config = dict(
    d_model=256,
    experts_per_token=4,
    d_expert=64,
    activation='swiglu',
    balance_bias=True,
    n_kv_head=4,
    norm='rmsnorm',
    positions='learned',
    tie_embeddings=True,
    init_std_qkv=0.0312,
    lr=0.00991,
    grad_clip=2.0,
    seq_len=512,
    steps=5373,
)
Below are experts of layer 8 (counted from 0) of a mixture-of-experts language model. Rows are named router (the router's row for the expert) and show model dimensions 0-127. Each number is 50 + 12 x the weight over its row's rms, rounded and kept within 0 to 99.
After each expert's rows: "comes before" lists some tokens at least twice as common just after its tokens as in all text. This comes from a sample of Wikipedia text that the model never trained on. Tokens count by the router's weight.

# expert 26
router:63 56 50 64 24 52 52 14 43 54 49 50 60 52 63 46 41 48 65 54 36 43 60 67 37 53 56 43 64 52 35 60 55 43 59 76 40 61 50 56 40 40 57 68 53 25 42 62 56 68 50 56 32 49 35 26 26 66 40 55 50 57 45 51 36 66 55 38 53 38 32 54 47 74 83 44 45 50 55 53 27 63 44 46 52 31 56 42 35 31 63 38 41 32 39 66 68 39 67 69 56 51 38 65 59 45 63 51 55 38 41 60 55 47 70 31 61 42 41 48 41 56 31 29 54 58 56 52
comes before: " ", "\n", " |", " —", " \"", " –"

# expert 23
router:61 61 47 45 39 43 43 45 48 26 49 62 65 58 37 60 53 72 47 52 50 43 58 62 24 59 61 48 62 49 49 68 47 08 44 51 54 68 56 55 56 50 49 62 33 45 47 61 43 61 55 60 54 58 20 25 56 37 42 54 39 52 36 31 59 41 43 53 57 59 51 45 50 46 66 40 48 80 56 39 28 65 49 45 66 43 55 63 35 23 55 64 40 61 41 65 62 44 77 63 56 36 56 46 58 54 41 49 74 50 53 53 53 42 73 47 49 75 54 34 37 42 39 45 47 56 36 32
comes before: ",", ".", " of", " and", " in", "s"

# expert 17
router:33 47 44 54 25 44 61 50 42 59 59 46 48 51 60 38 47 63 62 69 33 58 62 42 37 64 65 54 57 53 33 40 48 51 57 83 48 41 63 64 42 54 39 60 56 39 44 52 51 60 28 54 59 54 30 27 53 58 52 35 59 54 54 36 42 49 68 54 68 59 56 48 30 60 85 56 50 74 62 43 63 53 51 60 56 66 48 53 34 59 51 34 44 55 45 49 39 37 54 34 58 41 41 60 45 41 39 53 48 56 53 35 47 50 67 31 53 57 47 36 51 28 27 46 77 67 49 34
comes before: "-", "\n", "|", "==", "The", "==="

# expert 31
router:60 57 47 55 32 42 63 56 65 47 46 62 38 77 37 46 69 47 37 69 62 70 43 47 33 62 61 24 57 34 40 53 46 19 42 44 29 42 50 63 38 44 33 43 56 38 39 43 50 52 50 67 46 40 55 35 29 30 73 51 32 44 60 39 46 34 57 66 52 34 47 51 31 48 61 45 55 52 51 58 42 52 78 41 51 56 62 49 40 48 56 41 62 43 33 74 55 54 61 33 53 59 42 66 43 49 60 56 39 39 50 51 33 44 82 49 68 50 58 44 43 40 38 50 45 60 30 55
comes before: "s", " the", " a", " to", " his", " her"

# expert 20
router:73 53 52 41 53 53 39 47 44 65 47 63 46 55 53 49 40 44 51 82 35 20 54 41 39 58 81 40 76 54 44 40 34 29 39 40 52 37 39 61 52 54 43 38 63 47 42 48 39 51 48 60 60 40 45 37 35 53 65 42 32 53 40 33 57 48 68 61 55 52 53 59 30 37 90 39 58 68 54 47 52 52 48 62 57 43 60 44 62 51 51 35 45 55 10 59 40 42 57 50 60 55 32 50 39 40 50 60 52 37 61 43 51 28 66 35 60 61 63 53 33 38 23 72 63 39 46 43
comes before: "9", "1", "0", "2", "8", "7"

# expert 10
router:30 49 61 43 51 27 52 50 43 37 44 53 54 49 55 46 26 48 52 77 39 51 56 57 32 32 62 38 53 29 43 77 60 29 59 46 34 57 57 69 65 46 50 38 33 61 40 48 54 48 61 50 52 63 48 51 36 47 48 48 32 51 43 47 46 38 61 52 57 51 50 68 55 64 73 35 43 47 44 67 42 70 45 36 56 44 40 50 50 48 29 46 50 42 26 61 40 38 47 21 74 32 41 66 52 44 49 71 45 41 74 45 55 61 51 53 60 58 51 48 46 52 37 61 54 67 54 40
comes before: "0", "9", " |", "8", "5", "7"

# expert 37
router:51 68 37 57 35 25 42 49 50 41 57 46 61 51 66 53 56 65 43 49 54 43 36 44 19 65 64 55 52 50 37 62 25 35 53 36 47 64 36 24 55 59 25 68 29 34 51 65 63 52 43 61 30 46 56 53 63 45 35 53 57 37 41 33 43 53 70 32 67 44 42 56 36 58 61 55 35 52 69 55 26 68 34 48 54 40 56 65 31 48 55 46 32 53 53 47 45 45 75 54 70 42 41 63 44 44 44 47 60 54 49 38 36 42 60 58 66 69 49 40 49 46 29 35 48 54 51 42
comes before: "\n", " The", "|", " In", " He", " It"

# expert 3
router:53 51 51 36 37 31 48 30 54 35 50 55 52 50 55 60 39 38 41 64 48 53 51 57 44 45 53 32 57 37 50 64 48 16 58 34 38 67 51 56 62 46 39 34 44 47 55 46 50 42 57 52 45 48 45 46 37 42 56 47 43 63 41 42 50 37 50 53 54 57 36 69 39 51 91 31 32 44 33 52 53 69 32 29 50 56 52 38 47 45 45 42 36 44 24 64 39 43 58 40 74 32 32 57 55 53 47 61 59 46 62 34 65 51 62 62 65 62 66 57 42 41 32 47 63 49 49 23
comes before: "0", " |", "5", "8", "1", "6"

# expert 18
router:45 62 67 46 46 35 44 48 39 46 60 64 54 60 43 52 37 27 59 54 59 48 51 67 48 49 53 41 61 40 54 56 31 43 65 72 34 48 27 71 42 45 43 53 57 54 25 54 59 31 70 61 52 43 61 39 42 50 66 45 36 39 41 37 48 43 75 61 50 35 64 43 25 34 75 49 50 63 47 48 49 53 51 46 44 50 46 39 51 39 66 52 43 57 36 51 42 28 51 50 52 45 44 61 62 68 67 69 45 42 40 28 64 44 57 42 56 53 50 45 42 49 33 44 63 53 51 44
comes before: " to", " a", " the", " by", " in", " on"

# expert 7
router:72 50 58 55 62 29 58 07 53 45 61 62 42 55 72 47 37 42 45 67 53 45 59 66 43 52 69 38 74 42 50 58 46 40 76 64 36 50 64 46 47 37 30 44 37 56 53 65 52 33 57 46 23 59 43 46 28 45 65 31 38 23 69 27 42 50 61 60 58 46 65 64 39 70 48 41 41 61 65 47 51 49 53 39 64 41 58 62 43 63 46 47 48 59 42 35 52 20 52 45 57 29 31 55 51 19 49 50 47 45 50 47 59 53 64 38 70 63 39 58 40 32 37 53 65 73 34 36
comes before: " ", " the", " \"", " The", " States", " A"

# expert 0
router:39 60 47 47 52 34 47 36 67 45 57 46 64 77 51 54 54 66 45 58 23 45 77 55 36 71 68 54 69 39 30 35 52 29 66 70 33 33 35 67 60 37 52 54 34 55 42 49 58 41 57 63 58 52 30 45 51 45 59 49 36 44 51 52 41 30 46 43 51 49 47 64 52 61 61 51 43 47 40 50 34 49 41 49 63 29 64 61 40 41 51 43 57 45 31 80 71 43 57 50 53 49 46 73 44 49 47 52 49 24 54 66 50 44 66 40 54 32 46 48 37 60 39 50 62 63 27 58
comes before: "s", " of", "ed", "ing", " and", "ly"

# expert 29
router:51 55 57 41 23 36 67 49 50 35 61 55 42 63 52 45 66 41 44 76 38 52 65 61 37 44 59 50 54 54 53 39 58 30 53 44 47 33 44 39 55 39 41 42 23 45 42 48 44 55 50 57 36 31 38 31 35 64 56 48 43 53 59 57 46 46 53 42 48 53 48 70 52 52 45 44 65 51 61 69 36 39 47 54 63 49 48 51 50 62 56 49 53 36 13 58 37 46 36 45 45 45 46 40 50 47 42 71 35 41 65 24 65 53 74 42 68 46 21 51 49 37 36 36 59 67 49 47
comes before: "ing", " the", " a", " as", "ed", " to"

# expert 8
router:60 53 50 34 23 52 40 15 55 32 48 70 59 52 48 41 17 65 40 49 45 42 43 70 45 62 46 42 71 55 48 56 48 52 71 58 54 62 71 57 55 72 38 66 43 41 42 48 53 65 56 65 66 64 20 22 35 57 51 32 34 39 48 34 40 52 42 60 64 50 55 55 62 34 63 45 41 73 51 41 35 59 54 41 56 33 68 49 59 14 47 56 40 51 41 51 55 48 82 48 59 54 45 68 49 52 61 60 70 58 56 47 72 61 60 37 46 55 65 41 36 41 38 41 52 53 38 31
comes before: ",", " |", " (", ".", "'", " and"

# expert 36
router:57 63 53 52 37 44 46 52 50 64 39 58 64 54 42 33 49 71 55 57 40 58 59 53 52 56 62 44 69 39 22 60 63 27 52 43 39 53 64 34 68 49 56 54 35 54 43 28 68 57 45 53 66 63 53 51 61 42 65 50 48 46 64 54 35 54 60 46 56 58 53 50 39 56 66 34 47 53 40 64 56 57 50 52 53 46 51 54 54 44 29 46 46 33 29 60 56 30 47 36 78 59 45 42 33 55 46 57 38 61 55 35 47 58 58 44 42 49 69 56 57 50 22 37 50 73 41 35
comes before: "1", "3", "2", "-", "4", "5"

# expert 39
router:48 57 58 56 26 38 53 34 57 67 68 63 44 81 43 51 49 45 64 50 27 42 71 35 44 71 70 34 52 48 54 41 63 28 75 51 42 51 64 43 45 59 40 69 41 21 53 31 45 67 32 56 48 49 53 34 38 63 52 34 36 45 55 59 36 25 73 58 65 61 62 45 39 53 88 46 53 67 57 43 56 61 48 57 55 56 47 69 38 32 41 39 49 55 42 63 40 27 60 22 75 57 45 62 47 37 49 58 36 49 73 58 63 54 72 50 46 50 44 53 48 47 26 22 63 55 60 50
comes before: "1", "2", "3", "4", "6", "5"

# expert 35
router:34 52 28 47 23 38 55 47 53 35 51 54 58 47 57 32 43 62 45 63 26 46 48 44 17 53 53 52 61 49 39 55 27 35 54 49 45 55 62 52 42 61 32 59 47 35 41 64 69 64 61 55 44 52 48 31 58 41 52 52 55 42 53 26 59 55 58 48 64 44 52 68 46 70 71 44 53 49 58 51 47 51 33 82 53 50 57 58 58 50 57 46 39 61 47 52 45 43 69 41 75 41 56 55 39 56 44 59 46 62 55 41 46 37 58 35 57 59 54 34 48 26 27 64 63 49 37 25
comes before: "\n", "-", "|", " The", "==", "The"

# expert 32
router:46 62 51 60 37 29 47 52 63 63 54 69 52 82 55 36 44 37 41 54 35 48 65 55 46 56 77 26 65 38 44 43 40 29 75 39 38 33 70 56 46 57 53 74 42 37 49 31 42 56 44 63 47 44 34 39 45 58 61 50 50 54 36 47 43 38 61 70 58 39 64 36 27 49 81 50 52 55 48 67 60 46 40 60 46 52 52 73 50 23 49 27 55 42 42 51 50 36 54 25 77 51 41 74 45 45 38 68 53 70 54 52 56 42 69 46 42 63 43 48 57 47 28 24 48 64 58 58
comes before: "1", "2", "3", "4", "6", "5"

# expert 30
router:41 67 53 48 43 39 50 46 37 30 52 55 78 61 56 62 43 62 50 68 36 43 74 56 25 52 56 46 51 47 59 63 56 10 51 61 28 68 53 65 49 29 43 65 49 31 43 58 52 35 61 43 45 41 26 50 42 63 68 66 48 63 62 47 57 54 47 48 47 58 55 44 39 57 62 52 53 48 45 38 18 38 38 48 45 41 54 51 55 30 55 61 44 47 26 62 61 32 45 47 64 36 58 55 49 59 64 54 49 50 54 35 62 62 57 11 42 44 46 30 29 43 33 45 47 59 36 44
comes before: "s", " |", " in", " of", " to", " by"

# expert 28
router:45 53 52 60 56 37 56 38 62 49 61 59 49 62 68 61 28 27 43 73 53 47 72 45 33 38 54 40 72 41 41 64 38 42 74 51 63 46 56 42 59 47 59 67 23 32 48 44 72 48 53 52 40 33 29 46 35 58 48 52 30 56 36 69 37 53 64 54 43 39 46 35 47 81 72 43 64 63 40 35 47 61 53 62 40 51 47 47 59 32 52 51 53 71 15 55 55 46 52 47 50 47 43 63 65 25 38 40 52 67 60 45 40 66 55 33 57 63 34 46 40 56 36 44 47 67 29 35
comes before: " ", "y", "t", "′", " March", "ation"

# expert 25
router:55 48 66 45 67 24 67 41 42 56 66 47 41 62 71 52 57 47 39 61 37 55 69 46 39 52 58 51 56 59 47 54 41 36 61 48 55 60 62 48 51 48 48 42 44 40 39 63 48 45 71 68 36 43 30 42 31 35 67 46 36 31 46 51 44 49 74 73 41 55 58 55 57 38 57 39 35 68 79 59 38 63 56 54 66 38 50 52 36 42 48 59 29 48 43 50 51 31 54 58 46 22 36 46 54 44 43 43 46 47 50 50 52 73 39 48 90 62 46 41 42 47 37 44 55 58 36 30
comes before: " the", " a", " his", " he", " its", " which"

# expert 24
router:52 66 58 36 50 41 51 39 42 43 52 43 47 65 48 77 37 80 50 83 43 31 61 59 51 48 82 59 66 53 51 52 41 23 32 71 47 49 52 51 53 61 43 42 37 36 53 59 34 52 53 47 48 73 34 40 57 60 41 55 44 53 45 36 43 35 58 46 69 57 55 60 34 63 68 41 42 55 35 43 27 69 64 43 75 55 53 61 46 36 61 55 50 59 42 64 65 32 65 49 57 42 40 51 47 67 53 55 54 40 47 61 45 36 88 48 46 54 21 52 38 60 36 37 51 46 39 25
comes before: " of", ".", ",", " and", " in", "s"

# expert 21
router:45 57 49 53 41 36 45 56 40 51 60 56 46 56 67 39 50 58 54 68 40 43 56 59 46 34 44 35 46 35 37 59 36 33 41 67 36 55 41 46 47 60 57 36 55 66 62 57 52 52 61 61 48 52 46 57 19 51 64 50 33 35 58 55 29 41 58 32 51 48 45 51 44 45 67 50 63 77 72 49 60 65 36 56 67 18 58 36 46 45 59 56 49 60 34 56 52 15 47 48 63 42 40 38 62 46 69 59 37 48 37 51 47 63 62 36 53 73 49 54 45 53 21 48 48 43 39 26
comes before: ":", " ", " /", " (", " by", "---|---|---|---|"

# expert 5
router:52 63 68 58 55 15 59 37 41 52 46 47 67 75 61 42 57 49 62 44 47 42 53 64 50 66 55 39 58 58 50 63 44 37 78 63 33 66 45 41 51 56 59 66 39 42 42 62 55 70 56 52 45 68 59 48 40 54 59 66 50 51 37 57 27 60 67 53 54 58 30 48 55 47 64 25 46 60 61 59 47 78 40 40 51 46 49 50 47 46 59 46 47 36 31 59 62 34 52 68 59 38 35 59 41 57 66 51 62 56 37 61 57 62 58 57 71 55 28 64 30 57 42 41 41 69 43 33
comes before: " ", " |", " be", " the", " —", " a"

# expert 38
router:37 50 58 58 39 51 36 42 40 61 54 52 62 47 44 54 33 51 62 79 51 69 60 77 45 39 63 25 64 57 35 61 57 27 51 45 29 58 51 68 53 41 59 52 36 53 41 57 42 36 52 53 47 75 14 46 43 48 39 36 28 47 52 36 50 39 64 63 56 62 40 65 61 52 62 48 49 45 44 53 30 63 30 44 67 43 52 37 66 47 51 48 50 55 38 79 40 42 41 50 67 28 36 61 37 36 49 54 56 46 76 55 53 44 61 55 48 63 59 42 37 43 34 52 62 78 42 47
comes before: " |", "0", "9", "–", "5", "4"